From a checkpoint of a small mixture-of-experts model trained on Wikipedia.
Size: width 640, 109M parameters.
Below are experts of layer 2 (counted from 0) of a mixture-of-experts language model. Rows are named router (the router's row for the expert), up (a neuron's input weights, with its number), down (a neuron's output weights, with its number) and show model dimensions 512-575. Each number is 128 + 24 x the weight over its row's rms, rounded and kept within 0 to 255.
Before each expert's rows: "comes before" lists some tokens at least twice as common just after its tokens as in all text; "comes after" lists some tokens at least twice as common just before its tokens as in all text. This comes from a sample of Wikipedia text that the model never trained on. Tokens count by the router's weight.

# expert 13
comes before: "- ", "\n\n", "The ", "In ", "==", "He "
comes after: "\n", "|", ".", "\n\n", ")", "=="
router [146 120  99 140 112 130  96 116 147 139 147 154 153 133  91 100 143 123 100 154 103 140 126 135 130 151 103 103 146 109 135  98 159 147 112 141 135 159 137 113 121  88 149  99  88 118 113 132 125 153 144 136 115 155 143 107 159 168 135 131 146 143 139 115]
up0 [ 71 129  99 118 110 120 140 138 131 177 161 142  99  74 115 146  78 146 108 131 133 120 147 125 108 117 137  92 163 134 128 113 131 115 135 150 123 131 142 120 106 109 120  97 157 151 106 150 144 122 151 113 141 142 134 142 106 117 134 108  96 156 153 136]
down0 [146 111 146 125 157 104 115 143 160 108 136 143 121 183 130 158 145 147 117 164  92 157 100 138 145  84 109 155 126 148 159 129 137 121  97 138 183  90 130 118 152 149  73 133 103 140 120 149 156 141 141 116 126 178 105 143 132 104 117 129  87 141 150 155]
up1 [134 157 132 104 124 134 154 189 149 116  86 158 143 131 140 117 140 162  95 129  65 140 162 153 110 136 123 114 132 105 152 120 141 114 115 117  85 110 112  68 123  99 116 102  98 163 117 124 126 109 145 153 103  95 130 167 135 123 123  80 143 208 110 155]
down1 [125 155 129 126 111 151 140 105 144 153 110 126 138 131 160 166 108 137 108 136 162 149 117 114 140  86 128 116  93 146  96 123 106 164 110 144 139 132 161 146 148 139 152 117 140 113 169 151 152 171 154 157 194 115 155 111 131 137 128 120  92 142 102 151]
up2 [171 137 118 130 141 123 137  92 173 141 118 135 144 112 111 112  93 138 110 173 178 126 101 142 121 151 128 125 167 128 103 115 135 132 120 120 117 154 157  93 130 163 123 113  80 147 108 130 162 129 110  91 113 165 124 148 137 179  92 142 150 104 122 101]
down2 [115 142 111 103 123 113 138 147 138 143 182 116 120 117 225 102 124 112 135 101 122 142 123  93 122 125 106 133  95 131 126 167 132 126 161 103 167 117 119 138 143 111 165 125 113 130 156 108  88 112 130 145 167 101 125 136 133 110 173  68 115 140 111 148]
up3 [116 106 125 135 139 185 130 110 112 148 113 157 104 116 101 136 122 170 130 111 112 190 144 141 119 149 152 160 141 139 115 121 123 141 159 120 120  82 102  84 113  89 102 144 141 176 105  90 145 161 142 160 123  88  48 126 106 112 135 146  95 167 141 141]
down3 [136 131 135  97 142  76 145 145 128  92 107 146 177 117 120 165 114 125 184 150 123 114 116 140 106 116 112  88  75 147 133 109 147  88  90 134  93 142 119 126 118 112 199 125 117 118 109 152 121 127 119 134  88 156 199 159 131 132 137 148 127 114 123 178]
up4 [ 92 149  97 135 137 152  86 128 113 137 156 142 144 117  94 117  96 121 119 140 149 104 108  90 139 163 118 128 163  94 141 135 134 151 154 134 109  87 168 168 123 191 121 141 146 107  92 118 140 122 129  90 122 159 140 114 104 128 125  91 121 140 142 107]
down4 [135  82 160 156  99 121 142 125 147 126  97 116 141 108 166 135 102 116 107 143 121 136 121 136 117  79  93 135 114 163 124 123 120 128 109 102 157 134 144 139 141 131 107 107 176 118 153 124 125 132 144 139 128 143 124 126 142 117 106 174 135 120 100 137]
up5 [118 153 153 127  97 129 124 101  93 130 149 166 116 155 147 122 124 102 143 113  92 112 122 113 152 104 125 171 105 133 131 103 106  92 171 109 112 137 142 141 107 155 133 105 106 139 185 109 146 185 114 102 123 116 171 103 147 132 153 103 149 137  91 144]
down5 [115 111 137 125 152  74  98 109 146 117 131  47 166 137 118 131 117 164 126 138 146 118 172 152  91 151 134  95 133 141 137 154 124 135 150 121  81 120  96 113 132 115  59 121  97 160 144 123 109 115 124 180  85 148 144 127 106  77 127 156 138 144 138 105]
up6 [ 95  80 126 155 148  96 104 147 163 145 174 154  98 118 123 158 157 137  92 106 124 164 136 104 153  96  76 137 163  95 121 134 122 105 175 195 103 126 143 132  96 154 137 140 136 138 144 111 136 110 147 156 118 109 110  96 166 110 192 156 114 120 144  98]
down6 [174 178 125 130 135 193 120 186 110  83 150 144  86 177 112  69  76 151 127 141 113 128 139 143 129 100 146 140 129 130 136 103 156  93 117 103  99 104  95 143 134 150 147 101 151 125 117 151 177 114 116 110 146 162 127 124 102 113  91 149 117 121 151  93]
up7 [147 184 105 174 175 120 134 106 123 101 126 142 125  95 146  76 147 178 148 132 131 147 172 130 127 102 118 143 157 118 129 189 130 133 125 114 107 135 113  73 137 144 165 111 133  98 103 190 128 148 166 104 107 130 122 119  88 128  72 109 131  78 137 142]
down7 [172 150  75 102 141 141 112 169 119 114 125 151 109 143 116 106 124 130 117 104 130 112 147  86 142 111 142 111 111 133 150  76 130 116 152 121 119 164 105 134 123 110 132 124 124  85 139  96 142 174 111 175 145 133 157 121 100 143 107 153 153 162 132 101]
up8 [124 150 109 117 127  71 108 128 129 147 135 118 151 125 134 136 122  75 113 134 109 125 113 159 122 135 136 129 104 146 116 119 126 137 121 111 105 161 107 135 147 124 148 112 152 137 155 152 114 137  95  91 133  78 127 167 157 187 105 118 143 118 116 122]
down8 [124 115 153 108  97 135 158 124  84  92 135 156 124 104 105 103 154 145 155 118 156 115 178 101 155 143 146 148 152 129 178 152 162 108 110 138 131 107 126  96 113 107 102 158  94 111  99  56 139 131 189 162 118 180 135  73 134  98 171 142 115 104 138 112]
up9 [ 97 107 102 137 100 115 177 151 141 129 124 158 108  98  95  99 153 129 119 128 146 121 119 160 124 122 121 100 138  97 143 121 148  91  87 120 167 137 151  99 132 125 157 143 127 144 139 101 138 137 112  84  76 129 157 151 119 153 130 148 123 123 171 162]
down9 [168 191 149 115 140 188 117 127 121 145 127 107 155 147 132 170  70 177 141 174 143 162 139 127 143 151 111 152 130 157  62 115 159 167 137 128 114 164 108 164  90 109 122 112 108 141 125 111 115 117 125 145 127 156 102 122 107 124 119 126 106 110 120 116]
up10 [169 115 157 137 132 108 133 128  80 145  85 130 101 159 138 101 106 123 105 141 165  92  99 136 105 165 111 122 165 111 128 134 143 106  85 111 169 116 138 158  95  77 144 103 111 115 133 109 149 124 126 110 112 130  80 110 154 112 139 167 146  89 142 146]
down10 [106 154 159 179 115  98  91 139 142 116 108 119 137  74  81 131 124 148 168 115 107 116  96 136 187 127 104 112 148  76 123  88 150 134  95 124 138 156 103 105 142 112 147 160 112 166 118 118 116 134 104 154 155 157 127 136 151 108 104 147  95 150 111 141]
up11 [162 146 129 108  94 142 160 138 116 124 127 117 128 125 154 162 148 123  81 133 134 125 137 142 103 155 125 101  98 139 133 154 163 111 158 156 143 125 132 114 150  83 116 142 134 133 110 114 127 102 130 167 111 134 125 136 138  92 159 160 137 160 187 159]
down11 [122 117 172 138 173  88 130 126 146 120 121 115 172 107 102  97  78 164  88 125 124 164 113 135 137 124 144 147 141 164 150 149 119 150  95  82 124  97 117 135 127 105 173 110 132 142 107 150 172 128 138 144  78 156 126 122 140 113 124 145 149 133  73 159]
up12 [119  87 102  78 131 133  76 136 139 149 136 121 109  96  91 115 114 141  91 129 152 170 150 131 166 140 173 118 114 123  98 113 111  81  77 121 127 137 142 136 110 125 145 154 102 168 109 136 139 144 176 151 118  79 144 154 166 109 121 132  69 127 125 128]
down12 [102 117 116 127 193 124 137 130 152 102 167 134 102 115  93 127 151 164 151 126  69 111 129 134 130 127 117 127 123 146 120 104 156  95 143 177  77 125 126 142 127 140 173 139 112 125  93 139 116 140 121 173 145 157 147 119 144 127 127 119  96 156 138  91]
up13 [123  96 170 112 133 155 123 126 127  65 137 115 170 135  83 130 121 138 138 117 135  93 100 113 152 145 126 101 144 146  83 177 150 111 124 135 139 108 113 131 124  75 104 133 156 121 171  76 108  90 148  95 122 123 143 109 114 162 146 139 100  95 128 179]
down13 [137  84  79 154 122 130 139 142 125 167 117 138 102 131 153  94  80 147 125 123 124 152 161 115 155 150 109 159 111 126 120 113  78 141  97 127 119 128 145 105 129 131 125 109  93 116 129 159 112 129 152 119 122 127  98 128 181 112 127 147 121 142 119 142]
up14 [157 165 155 122 168 124 163 136 109 137  88 134 115 124  97 154 119 111 116 156 131 117 145 126 153 157  88 130 144 130 162  83 129 177  99  97 124  97  80 107 118 139 100 113  86 112  74 126 134  91 165 106 110 161 126 107 169 141 148 131 116 164 108  90]
down14 [ 80 108  85 130 116 142 100 109 131  99 155 117 111 122 155 100 127 134 102 119 133 129 145 143 125 109 116 123 114 143 112 137  91 131 144 168 125 174 142 147 124 144 181 155 125 124 130 132 170 120  81 124 103 148 123  76 139 140 149 130 127 103 164 152]
up15 [139 139 101 129 140 145 172 167 111 114 127 137  78 130 167 124 110 144 120 103  92 105 174 141 148 128 141 123 144 123 151 150 152  77 155 115 152 133 129 116 155  91 101 122 136 181  93 110 114 108 127  97 104 122  96 161  87 152 110 119 104 133 155 144]
down15 [117 141 117 104 169 138 106 152 129 105 139 133 159 136 116 128 160 122 170 111 107 143 160 138 113 118 117 147 124 163 148 132 119  86 140 132 133 112 146 178 151 182 132 138 196 109  98 147 121 122 157 111 111 128 117  93 117  82 113 129 136 109 116  92]
up16 [146 136 104 130 113 116  95 120 130 118 112 145 154 139  94 132 136 148  92 139  86 139 147 149  99 153 112  80  90 153  90 124 162 124 110 161 113 137 133 100 112  94 132  99 126 132  64 168 119 106 163 153 160 145 170 141 120 165 126 160  92 169 156 100]
down16 [151 145 128 138  91 126 160 134 141 114 136 152 128 142 139 178 112 124 135 100 134 127 174 138 128 104 150 142 139 103 156 124 144 123 145  95 149 160 120 127 130 147 179 139  93 117 124 142  94 135 135  95 122 126 153 123 156 139 129 121 115 135 123 134]
up17 [109 126 154 176 148 120  97 116 104 148 123 103 146  96 132 133 122  98 124 113 138 142  93 128 111 148 137 104 140 118 157 123 104 140  74 134 164 129 147 108 125  90 140 116 108 161 134  98 113 140 148 100 142  82 149 131 141 100 114 126 163 122  92 147]
down17 [101 122 137 123 133 108 138 125  75 108 151 150 131 130 105 148 126 137 104 127 142 146 129 107 122  98 129 159 112 129 120 125 154 155  85 130 134 150 117 105 157 190  43 134 120 127 104 113 120 147 134 118 134 141 123 142 111 128 148 125 136 159 143  97]
up18 [165 132 118 170 110 165 144 124 134 138  79 114 136 164 155 118 123 125  97 149  98 127 154 146 149 135 164 108 160 115 123 114 113 104 110 157 136 113 113 157 169  86 118 108 133 133 149 156 105 147 159 160 168 121 135 125 146 179 150 152 126 151 124  77]
down18 [168 124 159 149 157 123 117 141 159  90  97 114 109 107 120 157 174 181 137 126 119 114 142 148 155 110  66  96 130 131 139 111 155 146 107 119  97 151 125 139  88 123 121 149 115 160 120  93 121 120 154 138 140 131 148 122 146 110 138 136 144 120 118 176]
up19 [118 102  88 143 184 141  97 100 130 113 132 129 117  97 147 125 113 117 135 131 106 139 108 110 135 138 105 105 129 112 156 149 157 181 111 138 119 123 114 154 128 118 129 175 135 121 112 136 157 122 109  88 115 158 140  95 151 120 117 152  98 138 137 121]
down19 [116 122 124 100 153  98 135 148 107 120 157 131 111 164 146 148 143 139 107 110 155  95 135 153 117 123 105 146 137 172 131  99 130 114 156 153  99 159 123 144 116 112  89  99 118 104 108  98 104 136  87 145 139 126 107  99 109 118 157 165 136  98 135 103]
up20 [133 133 143 105 131 115 147 120  98 144 132 118 143 135 148 126 120 144 128 136 151 153  74 100 115 165 138 161 138 107 145 117 141 100 109 112  97 121 189 128 155 107 158 170 106  88 140 118 165 111 139 106 154 154 169 152  89 121 142 141  94  87 100 140]
down20 [ 82  99 154 137 146  88 126 162 100 106 119 121  96 111 145 141 138 118 107  92 119 118 137 139  98  92 138 117 100 124 129 136 102 125 185 139 158 143 132 176  94 177  87 129 110 152 118 170 124 161 132 159 145 125 115 107 126 103 111  61 133 131  97 125]
up21 [154 145 165 161 106 107 115 186 119 115 158 151 106 111 174 115 101 137 147 157  76 105 130 119 122 137  93 126 124 129 160 115 121 149 135 142 151 111 123 162 110 130 150 154  97 127 134 112 173 130 142  88 128 162 129  89 120 122 113 134 149 116  89 141]
down21 [ 96 117 115 115 129 146 141 121 105 135 128 160 134 178 131 159 128 136 130 124 177 118 130 130 131 109 146 107 176  98  93 125 105 110 110 116 112 175  96  76 140 184  85  90 139 158 122 145 113  88  99 114 124 109 161 135 121 175 132 110 169 145 140 100]
up22 [130 137 152 110 155  85 137 126 112 132 154 163 151  79 160 153 144 123 125 119 119 160 131 147  73 101 129 116 183  84 125 150 105 136 114 127 142 128 129 136 127 119 128 138 122 160  69 143 120 115 146 149 149 121 108 113 138 131 158 114 131 110 139 143]
down22 [130 108 139 142 130 105 151  94 163 145  97 140  88 131  97 122  69  81 111 133 102  97 111 104 161 147 136 126  92 137 124 111 110 141 132 151 167 140 104 105 124 115 120 121 120 134 185 144 121 157 107  61  94 118 177 136  96 123 115 114 140 126 142 127]
up23 [182 142  79 124  80 109 116 131 134 103 131 109 151 129 117 144 104 134 123  83 154 140 123 160 122 132 129 106 107 100 101  69 153 160 118 160 122  92 155 138 141 129 127 125 118 143 100 109 174  88 164 107 106 118 124 120 136  98 128 118  84 153 146 122]
down23 [114 124 119 135 142 150 103 126 146 150 115 155 121 143 144 111 121 109 109 148 143  94 126  73 115 118 135 140 148 126 137 147 134  99 113 104 161 159 121 134 128 161  51 139 139 162 124 140 138 124 138 152 149  82 103 136 150 155 120 166 169 139 123 137]
up24 [149 125  92 159  98 134 110  96 195 122 148 110 121 149 145 148 123 145 123 130 151 188 112 103 124  82 146 159 103  96 175  89 111 114 150 123 118 160 112 115 158 147 122 155 143 129 146 107 108 127 130 131 127 158 173 185 105 158 118  85 116 138 128 116]
down24 [166 145 124  83 145 156 128 155 108 133 130 122 130  86 144  90 136 159 128 139 114 128 143 108 145 129 109  76 136 176 147 116 123 164 115  95  87 131 127 109 100  68 134 131 126 128 143 168 136 123 110 161 164 127 110 116 109 105 118 134 202 146 127 146]
up25 [150 104 121 132 153  92 127 158 144 117 144 132 136 113 113 151 146 158 113 152 146 136  95  67 115  96  92 162 148 122 129 161 127 132 132 144 126 159 103 139 103 128  69 173 131 157 106 123 120 114 119  91 161 133  87 124  85 171 116 114 119 137 145 123]
down25 [ 93 140 115 147 130 174 104 118 100 116 142  89 128 138 149  96 132 114 109 121 144 114 149 129 108 136 118 110 118 125 129 105 105 126 136 115 123 101 155 111 109 158 134  95 154 126 153 155  92 115 150 122  98 157 169 133 182 115 134 110 127 128 146 138]
up26 [ 96 125 114  69 157 139 152  89 117 141 174 132 174 122 172 115 124 112 154 172 136 161 157 149  47 140 180 140 132 116 118 155 148 124 107 168 100 136 134 141 114 135 126 149 144 110  85 146 168 149 148 152 151 137 116 131 138 153 140 137 141 161 152 121]
down26 [142 127 140 138 105 113 121 155 118 118 112 156  87 137 105 151 150 144 112 110 169  95 150 133 196  88 119 142 183 114 141 139 161 138 124 111 171 103 122 125 127 141 170 138 112 151 136 120  57 117 115 100 124  99 128 161 181 114 174 103 132 103 145 119]
up27 [151 154 142 105 122 139 146 143 163  75 163  96 119 104 126 124 109 102 165 118 131 150 164 113 105  71 128 113 127 114 101 138 115 128 133 109  97 131 107 147 137 163 121 141 112 169 144 101 158 113 166 108 128  85 173 130  86  96 137 151 148 138 138  94]
down27 [145 126 161 152  89 123 164 126 123 133  89 143  98 145  85 152 118 165 144 156  83 148 119 161 114 159 128 113 112 165 171 100 144 100  88  95 142 107 114  82 125  59 134 133 133 123 145 165  64 120 148 103 112 157 102 171 137 134  57 150 136 143 113 126]
up28 [114 126 186 141 145 132 112 104 115 135 102 144 105 141 156 145 113 107 151 139 113 104 147 118 167 135 128 135 156 142 113 104 138 145 148 163  94 122 161 137 137  98 148  88 101 110 143 147  99 149 120 141 124 123 172 115 168 111 109 160 125 147 108 101]
down28 [118 159  93 127 150 131 164 118 137 130 134 130 169 108  84 112 168 131  84 115 115 128 108 147 107 161 112 152 135 113 135 132 134 108 109  91 147  97  91  76 115 173 120 178 121 135 113 102 152 119 138 115 139 144 115 114 116 157 160 115 121 143 143 142]
up29 [ 64 128  78 184 159  83 119 115 105 141 121  94 147 125 135 158 148 107 128 144 128 157 157 117 145  94 149 115 128 115 113 129 157 132 121 141 123 152 136 114 129  93 171 117 137 112 164 149 120 162 140 104 142 156 155 145 141 142  67 170 147 106 135 106]
down29 [138 111 147 118 113 175 125 138 151 168 191 126 145  55 119 119 115 152 107 129 122 109 134 150 137 112 114 141 153 136 166 117 124 155 164  90 116 132 124 121  86 139 154 143 127  97  81 113 119 145 125 157 121 128 154 108 102 127 154  76 146 141 142 106]
up30 [171 132 114  81 145 144 124 149 159  85 133 135  83 156 148 135 125 111 136 137 138 141 170  96 125 118 159 154 125 131 130 145 119 109  89 156 157 120 110  79 110 103  86 196 127 148 149 147 129 115 138 164 124 129 110 159 131 113 155 153 146 138 122 158]
down30 [146  98  90 152 102 129 118 100 140  93 112  66 117 140 114 179 100 104 113  84 114 113 130  76 132 125 110 124 152  89 152 140 136 142 134 102 110  69 127 100 131  94 162 147 128 116 115 118 119 152 122 105 136 138 135 133 125 124 103  91 134 139 145 101]
up31 [138 138 158 176 163 135 127 112 102 112 111 112 118 160 147 139  83  94 102 163 163 153 143 106  98 130 164 116 101  84 140  62 113 122 168  94 159 120 152 133 139  98 138 135 128 122  92 137 145 121 126  82 101 156 155 105 125 111 113 102 171 122 137  95]
down31 [131 119 117  76 138 140 167 102 142 165 129 125 144  90 147 119 186 130 146 116  99  79 162 128 132 115 122 155 128 133 113 180 129 127 103 130 149 162 106 119  78  89 110 147 103 123 155 135 122 104 119 107 134 109 136 110  82 134 136 181  93 138 143 147]
up32 [150 115 143 151 122 111 120 149 122 171 162 108 124 118 135 173 121 143 173  77 143 101 136 133 130  99 102 136  87  84 129 143  93 120 116 159 140 176  84 141 167  62 151 157 128 135 111  99 136 130 159 132 149 146 133 127 100 145 131 141 121  95  87 116]
down32 [154 110 119 113 132  96 136 112 127 100 167 118 123  95 163 101 151  91 134 144 134 103 101 149 146 141 111 164 151 112 147  69 149 158 126 162 135  83 149  95 149 132  94 127 119  90 105 126 121 118 100 120 129 162 146  92 179 117 135 119 101 140 119 121]
up33 [156 157 137 137 103 113 135 107 125 148 112 159 136 123 137 110 124 132 103 130 114 123 148 194 103 170 118  73 117 157 138 111 160 124 118 116  97 121 116  94 115  93 100 124 122  75  86 111 117 108 118 150 111 125 132 152 114 137 135 150 110 108  86 155]
down33 [149 137 140 110 119 118  92 148 126 117  99 140 137 158 134 138 171 125 165 139 149 117 145 164 103 184 122  90  97 132  97 116 127 123 107 143 117 155 140  95 132  89 167  96 116 120 143 119  70 131 108 162 138 141 125 161 135 127  99 152 135 136 170 112]
up34 [111  97 108 128 132 145  98 154 119 143 115 137 157 143 121 116 137  98 100 133 178 115 117 170 117 125 131 110 175 115 146 141 131 153 131 121 158 154 138 134 152  71 124  84 133 113  92 102 125 133 153 165 108 113  82 151 109  89 117 172 173 120 169 154]
down34 [126 138 134 139 142  82 167 111 142 141 146 127 119 118  98 183 122 142 171 109 151 140 113 101 113 119 162 128 114 117 117 118 141 112  78 151 148 102 136 115 100 108 121 143 108 148  87 109 129 110 100 123 186  88 116 159 133 158 159 105 121 109 117 116]
up35 [125 107 153 145  88  87  99 114 156 146 139  97 118 120 134 144 131 118  91 164 142 123 118 113 180 115 130 120 128 114 128 131 147 166 138 153 137 135 106 140 118 167 145 130 172 120 113 123 179 120 105 107 152 137  88 135 147 126 146  72 144 154 143 130]
down35 [134 118 125 124 178 162 122 130 143 120 114 144 131 134 118 101 110 120 136 122 139 105 118 134  85 132  84 120 169 112 165 137 141 137 108 121 116 107 127  97 148 135  92 140 137 144 116 121  85 128 155 145 141 149 137 121 135 102  84 162 164 169 148 131]
up36 [153 124 119 117  99 139  87 126 118 185  86 125 175 159  92 153 128 142 149 126 139 112 110 142 123 133 136 122  95 111 137 100 115 139 134 130 142  87 131 128 158 120 148 135  97 167 100 138  94 130 114 128  91 137  69 126 115  92 103 136  82 128 109 187]
down36 [115 114 123 113 154 143 165 100 123 154 119 129 135 160 163 126 175 178 139 114 161 100 112 176  96 164 141 130 135 163 104 148 114 103  73 181  96 156 103  89 117  88  98  87 128 126 101  81 133 140 106 178 123 123 146 118 124 126 174 153 136 114 138 178]
up37 [180  61 148 117 112 158 106 133 120 133 144  97 133 107 117 131 131 146 144 146 125  86  80  96 120 112 124 118 127 131 142 103 158 157 149 152 144  95 125 121 106 125 135 132 158 103  70 131 130 114 121 143 114 164 105 141 126 143  85 125 126 150 150 190]
down37 [ 75 154 131  94 129 147 162 103 141 145 156 105 146 138 120  98 108  99 121  78 125 126 133 135 166 121 155 146 151 103 123 142  98 123 133 141 145 123  88 123 144 103 135 131 124 165 170 127 160 154 127 115 145  97 156 109 157 140 145 101 143 108 100 118]
up38 [144 105 126 102 121 145 112 100 169 120 138 118 112 158 157 111  91 152 150 121 119 147 110 120 123 122 139  89 142 101 103 120  93 180 119 130 136  98 139 136  83 130 139 135 145 186 145 177 142 123 102 154 118 124 105 141 148 149 121  94 150 134 117  94]
down38 [130 146 112 137 124 138 165 168 127  97 138 133  94 115 116 133 153 111 138 146 136 118 162 128 156 119 141 116 148 138 140 132 155  80  98 120 136 180 106 137 169 154 170  98 105 119 108 125 112 113 149 119 127 107 112 111 139 133 112 140 108 176 136 179]
up39 [150 104 144 100 131 134 150 109 108 113 131 103 136 117 118 124 135 192 126 104 132 113 118 165 111 164 139 144 156 172 134 134 138 111  89 131 131 152 127 128 119  75 130  97 147 159 100  99 125 175 119 133 148 129 114 166 121 107 158 144 110 100 132 153]
down39 [ 91 130 134  97 115  72 115 168 155  98  97 138 130 173 106 164 129 130 147 129  99 123 137 100 118 109 168 136  72 146 126 118 181 101 111  99 133  84 123  95 140  87 136 139 113 114 142 106 108 154 128 151 101 137 139 133 121 149 140 153 144 114 134 131]
up40 [132 123 162 105 106 151 139 133 125 134  74  93 182 118 110 150 143 158 140 140 142 143 128 180 112  94 137 156 126 136 153 111 109 136  86  88 144 115 106  89 168 134 121 124 145 162 130 142 124 155 108 145 156 100 127 124 161 123  87 127 172 104 126 160]
down40 [148 108 175 103 126  37 126 111 122 129 127 101 144 125 149 165 152 119 125  90 139 137 113 128 108 129 124 173 123 121 143 148 149 116  84 118 141  80 155 133 149  82 102 105 120 143 147  94 135 108  94 156 101 115 119 149 167 104 170 193  93 114 134 170]
up41 [180 120 128 125 124 131 138 150 154 123 106 145 100 137 117 165 173 147 115 138 128 160 126 149 112 172 122 111 160 113 117 152 177 129 177 146 115 125 156 150 101 144 125  98 146 127 113 152 107 135 138 122 124 146 128 151 129  98 134 129 154 151 106 158]
down41 [105 119 137 109 169 137 118  76 118 129 182 126 135 148 115 102  89 152 131 143 136 123 152 131  76 125 159  94 129 134 115 128 161  88 127 132 109 155 126 159 115 123 141 150 142 185 125 118 110 148  76 176 133 105  90 127 120 110 133 146 145 114 172 137]
up42 [130 175  72 157  84 127 106 114 117 112 128 147 100 115 131  74 110 128 123 143  71 163 118 109 137 107 171 110 146 101  85 157 144  83 118 118 109 136 117 168 131 173 138 126 108  67 142 122 136 176 108 106 124 155 131 130 135 158 149  93 155  78  97 139]
down42 [105 113 137 112  85 128 104 100 121 138 135 160 115 150 135 110 147 153 158 125  77 114 142 126 133 135 118 142 133 151 142 134 135  73 164 145 136 114 105 109 125  92  63 156 170 130 130 124 127 129 135 138 153  87 109 185 116 133 150 152  85 153 156 125]
up43 [ 78 175 146 133 137  82 154 130 120 137 176 152 109 100 151 158 117 113 101 104 152 104 125 124 108 119  95 102 134 112 116 153 167 156 142 142 140 105 130 156 118 141 136 129 164  69  84 139 170 108 123 121 157 175 157 159 106 131 121 119 121 108 135 136]
down43 [155 110 117 139 122 128 134  99 129 143 127 107 170  94 140  76  78 124 103 161 121  99  92  96 123 183 170 153 142 103 126  98 118 110  98 121 114 101 124  88  94 119 101 145 121 171 135 112 128 121 140  84 125 143 104 118 132 132 157 130 101 170  87 157]
up44 [110 115 121  99 138  97 130 144 139 105 110 128 117 136 155 129 103 112 150 157 162 139  97 101 183 128 167 126 130  97 121 161 106 117 131 125 142 106 116 152  98 178 156 135 117  95 135 149 135 124 144 117 120 155 164 136 114 127 118 104 166 126 133 105]
down44 [169 113  93 112 116 133 131 146 142 105 154 108 126 152  99 111 178 127 145 114  88  72 119 130 127 155 115 132 146 146 127 126 156 149 119 169 140 125 117 102 112 101  81 133 111 142 116 137 133  89  98 153 105 127 139 111 116 199 103 176  75 151 142 111]
up45 [137  93 135 164 129 142 136 124 146 129 120  84 106 127 138 131 129 153 122 120 100 148 158 151 107 109 144 151 140 143  85 130 136 107 133 103 118 165 159 116 120  92 109 105  98  91 123 128 140 136 112 123 107 165 102 137 105 103 132 159 124 147  78 139]
down45 [138 168 151  79  97 109 122 128 117 126 130 159 154 123 146 120 118 112 132 152 142 113 133 131  86 129 145 138 146 125 106 105 153 142 138 123 158  91 112 132 123 131 135 108 105 140  97 109 159 156 104 138 157 107 115 135 156  60 127 105 126 103 130 120]
up46 [144 144 140 139  96 127 113 142 140 124  99 141 111 129 128 175 128 138 109 143 131 137 127 165 112 157 109 106  98 133 157  77 151 116 128 117 118 162 123 105 131  86 110 110  95 129 113 104 107 149 143 153 145 158 135 147 103 119 129 120 166 142 169 148]
down46 [129 125 122 127 103 146 126 135  95 127 107 128 135 126 110  99 139  92 111 149 107 118 119 145  93 116  93 122 111 145 116  99 148 128 112 157  97 137 140  61 117 126 205 115 147 118 110 122 121 148 148 162 123 110 138 140 129 136 159 181 101 126 137 150]
up47 [177 105 136 119 117 113 158  98 153 102 134 132 121 120 102  99 147 118 117 114 131  70 114  91 111 123 134  98 128 129 180 140 132 135 168 142 160 115  94 137 128 149  86 131 124 104 106  87 150 126 175 134 114 101 139  67 136 163 143 122 103 143 123  95]
down47 [132 125 120 139  99  92  84 135 130 160 122  93 132  99 117 120 126 129 107 150 147 148 114 104  99 113  92 129 156 136 119 133  94 161 139  87 122 125 161 165  93 144 132 141 118 170 153 147 169 122 112 143 108 147 124 151 142 122 167 127 139 162 121 113]
up48 [124 141 144 155 127 118 136 113 142 119 129 170 113 113 119 188  91 134 168 101 141 146 131 115 134 116 173 128 114 115 148 146 126 113 147 156 107 127 121 128 127 153 190 117 128 145  99 144 151 115  94 116 146 141 162 142 133  97 107 106 108 103 126 139]
down48 [122  95 100  78 159 153 138 143 119 132 135 133 131 102 123 140 165 140 125 142 130 113 154 156  89 134 120 150 137 140  80 117 187 156 139 133 105 149 124 113 154 121  60 148 112 166  99  92 143  80 138 119  89 146 100 155  92 145 169 100 172 151 110 151]
up49 [138 107 147 101 130 105 118 129 147 127 105 160 167  74 134 163 150 121 130 144 130  85 109 143  90 137 110 102 113 137 154 101 106 155 111 181 154 145 121 112 120 127 156 111 112 148  88  88 125 146 165 165 126  76 127  99 168 119 154 154 141 136 143 178]
down49 [106 159 102 149 149 138 109 156 123 102 142 137 117 139  98 126 127 148 145 131  97 175 108 122 133 146 109 133 121 138 134 144 159 105 114 138 131 133  99 115 118 154 133 156 131 165 118 168 154  98 124 106 151 163 116 157  64 146  88 129 118 161 113  91]
up50 [102 129 136 144 116 143 160 143 130  56 106 111 135 142 162 156  95 129 119 127 139  83 144 107 110  69 158  97 132 135 130  83 128  83  88 162 183 117  88 145 122 131 115 154 127 104 141 137 102 132 143 144 106 149 161 120 157 107 109 106 128 127 148 105]
down50 [142 127  98 122 108  57 117 157 115 155 135 141 109 100 101 129 157  94 169 126 123 137 193 170 161 172 110 138 144 156 126 157 121 173 174 133 111 159 151 129 164 149  92 110 148 121 140  75 116 154 127 115  90 125  66 129 101 131 140 139  82 115 128 167]
up51 [ 99 120  85 124 120 134  70 118  91  81 153 159 143 125 140  90 148 116 143 162 107 172 170 113 132 114 102 118  99 117 107 100 128 114 146 132 110 148 156 148 118 139 162 156 124  97 142 127 159 117 139 145 118 164 151 113 100 142 174 109 104 113 106 130]
down51 [170 142 133 142 102 140 132 142 163 131 131 101  82 141 101 160 142 137 134 101 146 111  91  90 113 120 163 141 108 102 149 130 127 123 111 157 144 139 128 131 130  95 125  98 148 154 114 121 104 126 139 108 135  89 100 154 157 122 136 154  85 135 129 133]
up52 [135 147 154 144 104 163 109  84 146  98 153 175 162 155 138 104 120 126 136 138 167 127 133 108 116 149 173 123 132 125 101  92 110  90  87 114 159 128 122 152  98 113 138 148 109 136 119 125  89 165 148 187 124 108 128 156  97 138 159 138 154 137 152 122]
down52 [109  97  86 119 150 113 121 139  95 125 106  80 143  83 153 107 163 110 115  96 102 132 121 145 107 120  94  89  89 124 120 143 133 167 156 127 110 152 127 122 139 119 119 142 173 115 161 170 124 124 168  98 115 137 128 122 124 120 108  81  96 108 123 147]
up53 [152 106 112 183 119 137 129 168 151 109 100 179 132 111 140 155 138 111  81  92 132 151 157 187 120 123 117 128  83 182 150 130 112 129 139 139 154 147 123 135 171 102 118 116  99 138 136 110 112 130 134 136 104 155 128 130 126 135 116 103 139  80 129 159]
down53 [ 96 135 125 115 120 136 138  87 121 167 160 112 121 128 118 128 102 139 161 161 116 115 169  98 139 142  95 131 137 127 102 159 142 131 141 116 106 115 123 109 117 108 157 127 121 143  85 145 112  96 132  98 130  88 128 147 140 132 147 188 169 138 149 128]